config.yaml
num_hidden_layers: 14
hidden_size: 192
n_experts: 256
experts_per_token: 8
d_expert: 32
d_shared_expert: 64
hidden_act: "swiglu"
moe_layers: [1, 2, 3, 4, 5, 6, 7, 8, 9, 10, 11, 12, 13]
router_score: "softmax"
normalize_top_k: false
routed_scale: 1.0
balance_loss: 0.00756
balance_bias: false
init_std_router: 0.00687
lr_router: 0.000481
vocab_size: 16384
norm: "layernorm"
norm_eps: 1e-05
tie_word_embeddings: false
optimizer: "soap_variant"
learning_rate: 0.0059
beta1: 0.95
beta2: 0.95
batch_tokens: 65536
max_seq_len: 512
train_tokens: 324000000
max_steps: 4944
dataset: "wikipedia_en"
Below are experts of layer 9 (counted from 0) of a mixture-of-experts language model. Rows are named router (the router's row for the expert), gate (a neuron's input weights, with its number), up (a neuron's input weights, with its number), down (a neuron's output weights, with its number) and show model dimensions 0-191. Each number is 500 + 25 x the weight over its row's rms, rounded and kept within 0 to 999. Numbers have three digits each.
After each expert's rows: a language model's description of what the expert responds to; "mostly gets" lists some tokens that are sent to it at least half of the time. This comes from a sample of Wikipedia text that the model never trained on.

# expert 27
router:478461485533541476548499520518511496531506466457517485511521532517481510528498487483463520462494500509506539522505505478480533520475518529488484492466510516465467449540504499475528497469540526497455495466496492473524462530518452505475491515513525536539533491493513504491511470480485503536503468477533445514528516496487517508491478532518572452528507493535495488505492541475458525504535500506480522491531511526499465505529516523469461537462523517495529499539540510510533506521508474502475542527509487516491548475520512518467524526474505548479508486538489520491496517459508514525
gate1:469486528488504492476481514481489470520494507512494448514527515460536517472507477507539503537523443461481508492516453514496494463509506527482535474492475482488490526523496484497494495507514478506492531447499503502482546518507480541459531460462492498481510487501454515519525556495518512495507491507507490487503507481474528478532548480488462461564478534476486524467470534494526483517523521502519517468490483544569502509503505502507479510520514550479503462488482528495512496501519538531473542501526447521499506465496515491486480507493533513527491530448502510475455499509446550534
up1:498540480521483457533447481487496560515507460505483498518498508454503550454496457477502483500540519478463528483486516493502511454514507469501542510537480517471504518522484469507502511475520434510517534501497463491558503505513533487505524476444483494530522546521534506451499516474502461498481531524528431503501479510500502518499465487468466510482467484503486518483500478514525500501523520500502522499527510516466524525522509503493459482479497490537472518507484494523547450525482493482472504520502467509486510485512496457500495510450498536494508474503534483436515514514543520482
down1:478531471497522502476488511500488488471483485506454510486496518513483525473519548523488522477486483535527436483515494527508495504509492497500496514441479505468481475475544534521451481472489507505487510544538505473537446466502448491520541502467469506487442502539511499514466486477500502464491529510506477531533492550488506511479503510499497541510445452524515542529496489500477540453513499483468514478502473515457518495483501544549516492490482494511493502512528477501495470469499450521498530516523529531517508456511524485521547534505473508516475538496534536548501513511495511483
What it handles: Adjective-forming word endings such as -ic, -al, -ical, -ological, -ational, as in rhythm-ic, med-ic-ine, Season-al.
mostly gets: "etic", "ological", "ional", "ational", "ical", "atic"

# expert 57
router:478476504535543486524523514523533501486497506470531484488498514524502468511499479488470513503481538520453495543519479498474525492464478538473504475472479534461520474543534480481514460465536564481467504502530504494495484487537468509478533503492548516527523489486516461495521480499471474535467495479469456503542492511516516500497497496508550458512459485517475461472476524518523498535537537533518522516533500538521465481508509514489488496483479523524517540538496508499498518464521459469472527524525512533491527497505492521454519520479514505486480486545449543482504530501545484472
gate2:470480491511509464487516547517494478503512506518481480441506455493550512468510510530468501485443518523471450506511464518481516487486494509519493476505476535456534543472504497495470526465488514493447534516481530535465488502529533507491466507486512482458489449501486487509520489500454510520469506443508494503469490471444501495476510509515534492515468529505534498486511491456469541466504497481514473496521508518519468527458499509523526505477496545482479534504510518524495501499426510505444501504496487497501476466465490514517502533478531467508526469543466513523499492532530534503
up2:455489535491524490499511490507459501470451503513501523522529515498508492443540508539508451472531513545518474522449502479488518508487459493497486515504514459475466492527517510506444488485516499499497504504490472514479536504503474517493521520502467478530481521478484512529483519468524504482508480476549527526492511499476536494493509492520493552508517532501496483495532474487515490468511497508484495516557468506508452489444538463486461509560515512498511479473492488523466508494531503530507492523518509506430483444519469454549521523492494546476565524482483488503517509498476461513
down2:490461514453535466504513520473538483503473512499496442497521484535511495506514492563479477533475495488477517474545528515473527515547535479458507539468510509501493455498497518538515477562532513500475500472501483507525485487513490499511487506476454535505516522532484474520492507474448470526523510499512469493496519488524502512536483489490506524506522519538520500468504498453452491487489480478456441466528493520452517503548497488439521483482494530538504536508510467480513504498508489527496526479483515495486508529475540528525551482500463524516483479538503482527515462473509471497
What it handles: Capitalized words naming sports, events and organizations, such as Football, Olympic, UEFA, Baseball, Summer, preceding League or Cup.
mostly gets: " Football", " Baseball", " Billboard", " UEFA", " Olympic", " Athletic"

# expert 28
router:511477497544521468537490526499521507542525515469521495494533539520481488519517501479454514466524512539466515483529504506490534482497495541490489492458512522497494450541495519476525467471507521503460514496504491493523499515537487533480484500498517548542549518462516489511542457490472467549489468514471472493541503514495545493481471505531571475510489497533468498488483518526469493540535503527500542495504503529527457538543518499453469521476511520503511522504514494507515513487508483524493535535519522501498554485513517524468535525461523540490492500536476511488487541474531508512
gate0:530500510463446481497503499480469504537504495492489483500524509460516516541480519482522451499488514509535513514455495466518545485515466537490501503495465491477513549544502589475537502466514497497502516510497533456474474495479457539512489496521482466474476513522480519477495469476535504448457488490474469500494508498510518482464501495506503515552468430509502526508486508502484514486462500486489461536446473501487493507440466465495496494502548500503522494506502545546469514507535492527520489517518505524499483506473477519496508515494514485513513502515500512421501463496481522496
up0:488516503541436496515502488467517522478527515524485485481543504488494498508458487492513521534528513486495505488486510515524530479521543516511502465472524534479483517501534520486485479519500484496496522475519478499495499530523505521445489553488504501520500474462531521553462482543485504511483524449473501499522462456541460500492491510510538521514500515491466511515507503457492470534521537448516512484487512470512477498487516516438543491486461451545514478498490466522540511465486531537477471493515498486528482471479463525506456488529452476535517507482555498476524468489466485513
down0:502511493484485545528455482485479543516508520536484499509548533463532494461496517502526535461533479492494480437449499423483494489449516516491466476500507463510508481474525506489490508504529500475518459501515497479473507531512479514547491499515478487519509522498552500487485519550492504480505480501484520490567518496477517512513451475498471501553521532533522504498475466517479494469522504459503489471496491499469486493513488508481442488491510531461472551490516454502459541483511522477467529541507549520514530483500497474486511502472543511522513490483503507500512535503515475495
What it handles: Musical key words major and minor after a note name, plus closing quotes, years and remix tags ending song titles or dates.
mostly gets: " minor", " major", " You\"", " technical", " Me\"", " Love\""

# expert 10
router:537552499489501494539468469528452539503492518483535509471504500521484471530491510530471457496473489519507469522455468492471505478487497508495468481494498534545549486499511529478505516464520472525512498544497490517503522471476472540488515486471495514547470493523481472485497461511478525527521510510514531467513522539515485533496539477484529474496471469498493520492501475497456469547525495502513513529495492551520500478481473500525536535520508537462519506444469492527530503460522494476473511476478488506517502489455534493483475489532477453487535502467508540496502528565543510509
gate1:496532558528499533487535521515488537548536490550539502492487509469475481493460514497489543492515469507474478479497482469522471559487495465543534488496468492477480501484510516453488526516509468499481524479510454514481489510500476498496553514498507500479485498505524473517517454485481453461483541468473561465517492506530480544508493466512535475515483479503505516506533483500477457528504467484521465524558476463520531537503521495515465526525539514526511477479494431493484502479508492490467525513478519469491497536503524501491491496508507533500484516509495501541524529515525530477
up1:471477551497470492468533496527504451484536471540483511496457481519458498476508550508485503525534471466505509565512554508501530520494482520489502499486502474482547504493551486525499513478493523522458491483518525474505500513477476456515506478467529510539501466531559456489480483518497508498520479511505494506539510498488520484488532489507529487495487436518461509567509500441498485469475463522468503512494537448485530493481511492496494506513473493525497512521513501526515478510537528474495481484497459510500506510493519467536520480483491487439455500472492504526492536474502509457
down1:486472468480476582507529524546506504499520507563494525505529476538487527463509485504519492484483492526491474442499487532528524510464466528499490539509464457487485499472514517452498519494502532491475520520484483475526491492485497477496469489490516494506539496574493519524519491508485474507513491497545461500523478509497530493520516519511491495451524511534466448533488538491519526536511518522490431518487518478528505482475465482483520485463483545520515532437563504536491503497497486481518528489495507468501521490477516476512506495481512487525489463468494496531490476493457495510
What it handles: Capitalized words inside titles of songs, films, albums and shows, such as Good, Dead, Living, Our, Song, Great.
mostly gets: " Dead", " Your", " Dark", " Great", " Holy", " Our"

# expert 52
router:540488456513509463531501458534501503552480521554545536501493502518469507454465548511525488503508505515486497514480507478474461496507524512481457477513489520493501508491521516474515449497475538498513522512528487529488530472506465489475483495487495520507500524506478458464524538520476517510493497486509510512503497512511524534533542512534504462555492465476469472541505476536546481470495528500528464473508467551474496475492481489532506472528473534464492462489443529498477511488506507484473532489479521509511447503503478472474458500503512464501512464510506483526448529528512517461
gate1:533511496547465513455498511504466487548480488467508514516488476462526508454477492470522550528503502518509511503510496496494515488523498499476537545508538490522523493483479486461476475531487509471505530463512444469451475530529457491513454463503467503526518496484515508486530507513477513482525502501557503514519517486479516531485513495556459480519510492474507495508490513494518525534500556468481467525452507527475508513531497469529499489503491478503462462516481527469526508511550513502509538498484474504512487430513481492450505521481468469518433517487482470507478488543514500501
up1:519500482532516490490520484496491503476462461556509545475509507501475580495506466511548459497504531463490501482507520506495504507475491463472535493496475531506562522526513494518487506515520514511513472506516492483547474515522510513536536505503512477550486482466525491496524526510514525507508510464496509527526494515482503511484525488477480502515484486498523489435505462510548488530550535462461495474514449499513466456482524484515467521495520530542491524537503489477542495467515495500523536472518518515508472493488519512466532466493461510555500569523503483488478499511477544482
down1:522515530496509519524482515515460488495519512508477490487501513488435533461525467460486458483532513491496515506465496535493487516545470487502526568494512548496558554493503552460487503501461495494445516494498479524501470499481491453514548451496521538527510504469490507536493497525496504484513491513477499493525499493489490472493441494494506462506504515500489521504508497509544480509481469506493509480531489461500518503513491508512461502498527543511457506458522525472449454481461528511536491527517499496515503512490567514498519496457534481489471517505504517481528522555517530457
What it handles: Head nouns closing names of leagues, parties, legislatures and competitions, such as League, Division, Conference, Congress, Senate.
mostly gets: " Representatives", " League", " Assembly", " Senate", " Congress", " Association"

# expert 19
router:541472499511533501510476461489493524467518512479512516483487480543495524463516545473549518498496471475470469493540484510493494476483465531503522542503502439465483522546507498513526452509494517514455494510538514453521458492515499525527534504493472505482506496473476479454480492498522454491491473535478490543524494488487481445521459492542513471507494494518514469476536521521506534492502496477507503505462495523487511551523470447492487504523495494538504471480527463507513456473519492536499525522521507475527488488508508468466463525502454511482467478522538548510485539501472515530
gate1:517484449516570458471518523498535492469510505500515500486508487527503495503529455513495502520505463490468520448488521530531496507462490513480477490465493498448471507480469487476521491490515521466508498513511489484514510481493509483498467481538512512479557492518527474454547520508484488497552500513475495526482522501534488517448500503495432491566441526471487526517489479539513508537513486465486555521506517505510482493521475514500513472473496496500497465500502453510461456495476490503515504497508470515506524513470497525467510484515445497438462459538519521496496540497473484489
up1:501440512539552500485516482505471529488514454501489526481511502554482491502500493531462466511493533526547548529532531548498473516481507490513507447528507491514493523486519525468482510491493551494542475469503512506444446475507493520479478516461489548502516501484541506550466503497490493480496504478485526534475495470503539468522434499523479536535476511526507500530494496488491482497520478495470510478542511467518483472521541493527505525521488484491498527483466492496479515507509469516472534521516491485485469482487491496487529490523543532454485475464523512545499497495496510559
down1:483494498529500504512515494532479492470497530469462541498509511476556460519541511451487497479459493462476526479518497488521495514500500530514479537474493543502514435446548497520470467539464538488522457521497473553508478503533474512506538476543473439509495503495500448491485506484496532539458494516513512494533483499457546481500467488522497464540490512515527516491486505528512537496517528474544489511496512504508476477506473458546514521499548506475506478520545502536484495502477449492497552464500487472490498493491511499502510473491511494505486521518509507527539512483496522486
What it handles: Digit pieces inside longer numbers such as coordinate degrees and minutes, CAS numbers, vote counts, match scores and year ranges like –201.
mostly gets: "–201", "–200", "′", "–18", "–199", "–19"

# expert 61
router:502546487473511456495481517474496471496489534542482513532548505548516486459488514529550514499532505514508487523492503540466493487507519479501541501516484501515535531479471481497465471470468469476475503509544489512525473510503530475530540457522492459492486462548497508514525505482512479466467501473516490506455532484493497457495457512473509541478496487517506447529530451481533482489506488543493455484525530485498488479462497486515495523472511455523517468537493481499485470515467453508493448515536514472477498521498493525484526486471517459526520546507504500521535498523478494464
gate1:470468495468502471482492505503486449517468470521498463506471495501503475507508504502497497484498467431495489498469470475525502464508480478498503512493454459496487473491519506530524490524491524527461532502475495515505452480430475451462532485487520477509462497490500492540462516502547517503510541488530498498451475499452526503481494466488520478450454466449482490491502487531507477504478506534463558509469474495493534504501430488545493484479528489528492460517482489523533508506513487493529468499480499515484483489539487518495482493501489498522499536493488500498454541446488504464
up1:489488514512525493479562484541463492492531527520515492538502506516475525509542514505488488516481506483507552520460481526510505463529487487464525505461521513481476474473470534516494469493491498488483525502514445477474546534511507520454483534461496489513508501526479504490514483484486477475513502486490477561520536561487516490533479490543478527501494528473434483472516470523518493505490548478498494516456489521486506464527455469526534477484517506483551472522533514501479503473503525562502486525515504476499544521521476514531508495503508499501530505542522474537524492487496434516
down1:517502529516526497462459528482501527525530470490495497507507517490502469532482431503483495486521514514500476521488501494515490497515476499460508491484447475499482469473511492471502524448506485451520510473522499523533483486481498509534483465526465508493501530512458487511494484475522500533472526519514497500528517460475546516469462468571559581481519530531514503531492491479504515535516497472501507517515476485484478473506511521470524495531509522499506486491423527513468509518488484535530525473480468545562484497497475525470527507517464512541518479540490492493499517470503507499
What it handles: Prepositions following a noun or quantity, chiefly of, at, in, by, for, from, as in out of 100, members of, reviews from.
mostly gets: " at", " among", " under", " within", "At", " near"

# expert 48
router:498456490523536468517487514521509482508541510476501467512540541496493504513500476484460495448507506542488523519535497482477519508493483548495489485463490490491478451537489502494523468477520535505474487491505490498537485512533468522510505494526538538539505479477526491515523460489470484548500464501469498512561510499520545511507457547529549490493473507539475483487500533510485497509520506538513536496496512539509482526533525483462459506471499508507507537505537476509513505485532503518489530534526495502486554497524531527509518493456507529473498533543438500484499520452548468528
gate1:488485494511537527562463504509523494489488502479502479520474513489506504456435507530516483504501442466539473477508473490510493507503442491514508486483507503539484520488488531493496502478486495498516495545511486525526507480524483498470489452516504527474510508524541555514492550526518521495477462501530525513437470496513496534526450509460513520446551508497521470532513499469461481514520492534473500513483511492497490496481441465516561514492496514497476492524441490480491489489511532516485457521517494505488469526506483498508463477522480470551543512477464516521520485487525474516
up1:470498508519476478524482478483534511491507453492488524518495501505511499501495546529519502543521475506504496500477467450480564526490472481477463506531515496482486524534508483492498528486507485481538442494476507529547450521496543485517492497517494473476534531529482518542538492536531475520489490481513506472517509506531482461523511499477533452469529461503486469550471464496462512533536479513497518517503554479498485511492496492495479494518526500511514493524514492500553507508463496497459497516479545492497472558547449475470470504485510492465517481429503541492517511517528510495
down1:495502510496482492501490496488489501523497486500542519486543468491482505489496549502452540533515479493507474467487530503455509475509481509489489525485485513458505496483566527435502446499512469508453494473531526482548490480556469494503482483533474533482542514483483540519520518456492473491514550541525518483498473502487501539497507477516477476532492513547486514479516524499516509501525535540521505471527489493511485549468483533483469470489465496475513498501483491514514558496483499502491483460480514563536537527452546500467497496533510475480490523502522506542507479484517467503
What it handles: W result marks in game-log tables, stat decimals, and sports-prose words like scored, scoring, losing, season.
mostly gets: " scored", " scoring", " losing", " having", " Bobby", " Chevrolet"

# expert 25
router:528505532531501486498532514526487508529492523479500485485495488498466475540473527496450474490477525529493515482479525518530447497470530471460534521460474548481514485517504480463518475500501536512488534474488490512511483542506493434493478519492526495497558492499496474452520533518490462546506484500488518473472535497540519516523516549494543466505499472507482531515488485532471515503498510526459500518505471525511491488476545453471511507480478530491511503489485519523487527448501583504526497506464474517534544505495517469493444490507517456492459494512488475506469510507528507501
gate1:497488494512482468510504451483526493485504519535491513489491497485486484528461519562544522461513475525483481503491537481520491504458486472513512506473513477473566528532494514495503505539453501502542511512498496568509493510521536511476517492515469514487535491510488518466501506509470472532504459471522476485471520489509513501512475509479526508471536484455531522537500496507474555516470480496502504477527512492509498457468501456528506536494511535528461539517458475506502451415517474487521479502519527509521520513438499514509510500491529535497452479532535473482494500466508521487
up1:468542498566484518513493541518491507488514492521504539423473506488504512523541478504519486472511518463550468492505524481522498543548516523534468518530524496451496488523555477498503498547504499503464514504549516549455468480538500457506527524517500493491499523503496520479499473503511538507481474496538512497507513497509534484554526494459493513459498448484520519524535478534472532514503490501496506490503471488479471500487486508478499530487483478499505513457506499502493517511518519513530517525480538509468453519494493439515536529439490509515461472495516516485524492463510493471
down1:475517489521459513469510498518462521502506486489544490544519555493494477537504485503447474497514503492514486519502475459481478484484522487467534462505531515464538515527498528468465487485489486514547490491517496480477469518516537461538472509486503534485524495497519499478540476492478569480491502447539505512472521494546512567532523497475504505522512481555498522526515486484453497483532498503472518481490497494514505487518504531510448477507514474428519512525482489499490436495488489509448494518513489508498524483520474452537514499482499478499541470494518512521507485542536514479
What it handles: Nouns for people, titles and groups after the or of, such as President, king, emperor, wife, soldiers, patients, and first names.
mostly gets: " President", " king", " mother", " patients", " wife", " officers"

# expert 53
router:550513510489460511476509493487489526470516501523458504493483443457500478516462486489496455522471519529491501539467508503470479493513479529516528504486515533487534508498477481510507483525464464524470500460480510503510472540511531494523521477487549536473471484548513524526525470522471485507533470487528484474495493493448527502505503503488504478464538495504510504490533473485474534487481447524450529492486462480494553537499526496479483469522450517505498517515512551472463484521459548492520486524465490456527521491477533483522510497534518505556506512469495482493525468518493519533
gate2:548530506530503490513510487412482514498512516492467545501459511510484500514481520454533473507461546492509510483457496507503505471466512496471533481518505440491511444511492533454498465504492507487490503536480519505512520518509504480490534513490530525478528477509494475512516478503536514512486511517520557520458469509497494502454512508466462530536488504484508476512538477514528488479521473476493462477518510515479509514494491474493452504554493470505507505513514449498517458571480529504506540494490522491494504480545568521478519475499474486496516535483456481483493494526475490475
up2:493504517444479483503524477505519515485487526525524528515525504515501532507448516544450508486517493505492478479464562517544521488502495452475473530531509446497502524533469461481531494443484460460523496481481503514519498505531502478508510496515474533495474502536513514532478456490501517461502485467514519513481532474509505473526431505488533502463507503427528502534496504480528526526461468473527544521505522500534501468509493487492480484533509510489464488567520473501497494513479468511493502508517486481497505532469500549504490486519522495513498454476516465492519502528465473528
down2:520560548535540511503466484480499509508492497501487512562537479494524504502529508445478456543477542448500484513492497520448477528486546532518466521529500495499530504504493555486505505513447468525500495487503533498541434497476500484475467533484475458493490513498486524452516547503496509494503516477514547451519524514465502485488499507510449522477491506498530501527490488539471504464501520513461508481456521512487455479492525512503537478471497500486518519514516463504504487491485524513491497511520501532518455494481468492528483519526503498508494476486560552473488490512507506480
What it handles: Determiners and possessives opening a noun phrase, such as a, the, his, this, their, any, often sentence-initial.
mostly gets: " his", " any", " a", " this", " an", " their"

# expert 32
router:493506528441526481494464532486525481481516518503525463517487525465458479482509465491469531507537483483529514436515511467526470506471505523548489516484458485505489467500516504500514503544512522481497551516532513522447533514507466524523471454499494501466491522475509512502520455511493504505487480448536482516457483505507506498462447482469501501488505533501485542513514532494523489517521531495513524516483502473485491489485483535531530510551488544504500500475509536509477472476520466553528534508499532543501455528463492515481509492552472474537513498487525536486531483493491532480
gate4:478486470514493487511477507477526433556528526465513518500519514507536545499485500494502482507469512518510492501529520444541469494475465462543501552489510489479478517524480515471532501484495482493526514504523483512538546526546518458529525499466519487481496502508501504499508528463500495499492504518572498506507535489499511497524524497505484506487518493498560499505477561511482484488475524480487504502514501511490454478517470491469519442500500478516519465529502493465499507531530523494452505554494506492456479477448544521540487498516471489500499514479548500508521544435465496486
up4:515519496559480477516501553520531484478518510521514532505491488492500506505478498525485443489477512440510460466525484503523483515502479468479461483527481525459507550551494503520496535527517468511453500487466534500513430531510529508498489511519477508499476499532486491522521514449474508478530442524481470476526501457515502479502452468525481506549521527511512479527547454497494477478455491512502506518511518507492503502480521500531514495523500507486478443496546540480483499491538527509510507506533472484533483479557498498545517499513474482545533505494487508483521522483522494490
down4:526464484510510483481480503451484516498536485481511523493507497525519495533506491486505499435448507517477514527517511514529467485534478503493509475499489535526470543477501534489495531468537485501458528452520501512503479510493497465499530503499482493450527517514555560535480526432535512510492562532475456526516513495474448475471502491526495514477527538514477481505546506524523516512487470496498461532518485522504512445524485490500494455538477478489514497495486482492484514501461543456486484513488474506502507508471535485495535489521481488508538499519559483480524494467490509535
What it handles: Table pipes, commas after names, "and", semicolons and dashes that separate items in lists, credits and tables.
mostly gets: "5),", "ski,", "son,", "z,", "ov,", "4),"

# expert 40
router:455478528513522492540507526508534515498498456461518432482504548513469500526500519482479482462547515509503554476499507502497478518486498528470481457461497519510481469499507507468511472490525531479473495495537514480502485511528492505529473512524546528547524494456510501486500492479489474552479499479464505504468511499479532523523463513513537461544491542545496531472515488529490493517506527520512566479499514479473482524503565495478491523476499504493523521480504497492488505488522468523454523493527481549489509511524519510490514523458529495470471513506448532483501531479551484479
gate5:565467517464535489472501558529472543470493469504463494508466517503472532500490509541486523546540480501489533448504505536482489484547518525442530486499499498537483472517482519488515504497467481486506509509516497522481474518508527535508475463490514513490503454550496541460512503461532504557497548468491474498515489509489546480525464526516505497493461514496516485510505493508463497536501481577486484505476467479468460514536515471496480487482524460496504489475521482465487465496492505510496467494533496478528477492512501475466522464538501517489470475481504489544507507497480480498
up5:513487480483529513449487499492521488535500529485501490527519484492527538511499519488521510470491466466511469527489500527544516525499452546520455520487537492467530512505489513447529497481488502548466496517493511501497497517527528518483515496515475470480501495531517507507492451523520473520514492469512469511553520537532473472452522502501532472494479483534509453471508516516509490460506462469509467506488484525525488533463500500521482530472491483463518469536526452522579489500448455507499539510517541512499514500493486540494537521469494545510444469470518487466505499515509498513
down5:504521504493462478549507525531534516482510458478475541496475505473515517456449532453505466491480515457504483533498459523523492494512531533529473529507512477547469583508514530506481510523512533495509481487478489546469529495510463486530513500504454526469504491518494460487507486529507487488539472491494485460460468512499536484517519503483494502506505498521482487527512517472510545499537514522537510470512474528498482514557481482499456486519460467484482511494482529495492489496522465457520487497487509500482488520529497480445510484476460527539553504476484495486462501484464539504
What it handles: First names or name endings after credit words like directed by or written by, plus country codes in sports results (AUS, BRA).
mostly gets: " Kingdom:", " CRO", " AUS", " BRA", " Julian", " POL"

# expert 16
router:533533460505491503465520479497513527524539477471483467477501511463533511497492553472466473506481480486538511523521535531487503498513523482481540478531540517489539513481512511526494479527491518482501526499520504496519502520542534480506522505500474465494522483505462512527478492492506532522511482525504531487525522458500474483465492512485455510496505472492549514505480515526494513480472514483500514537465472523532541468478544544488519460472494479480474466489529497466529523517472514446512470474447453480551470497529486483522473493530462457497512507445497448497522487534499518543
gate2:520473503488565513474462504522521493518534552480474461493504499534514497498503529524552478503517515507470480502540443509477489493529490551477505490518507517495527503467469479533502550514493464494538514488506524527474551520546507537511446484479516534531528492491500504502520479454494493530485474504481485464489524507497551517520526514507539487475550484504519465499527499503513482494493480487508488437480478510504494496459490486515494513486506503514466458472530485547474497498568538453487498491473502536539549494503502474502524504483547499525510504467485482458474492526491493484
up2:493506459458506510463437508512510525492511509523499536465529519511491492528538538472554506480458484442501533500515516476461508478500521497488482496492463480527493518498525515472521501499543482508500550521478505496483512487544497485469501584527513533544518483503488481521459499475496518483496534488499465543524436468507526512497437512509494479484481518506524499508489481509480546505494493457514500513491467489496464503468469485496513512568477487509479493517531486492490565504458523540458487498471516505453490507486491491495481492523506500486508535528495528540490511514467524511
down2:506509476531475452493544471509493487481473501502499489467494506490477539519497537527533514462486468525509520516539535522511486514501492518510509539475505508535532487480491504502508501531512495519532447534509472479499551494554465509521493518523475564478477498496533490475492512509483500487426517505506489493525494523452430504503503504529486534450498491499537477515519515513489472465483496517474462496524490497512475528491484547496509496493444451494501515497489513505457503510490518500535479507491437493514490514505562522477524434514485463480459506488515520455524537472502512517
What it handles: Single capital letters or Ch starting unfamiliar proper names of people, taxa, places and shows, such as K-ant, P-áez, Ch-at.
mostly gets: " Ch", " P", " K", " C", " M", " \"K"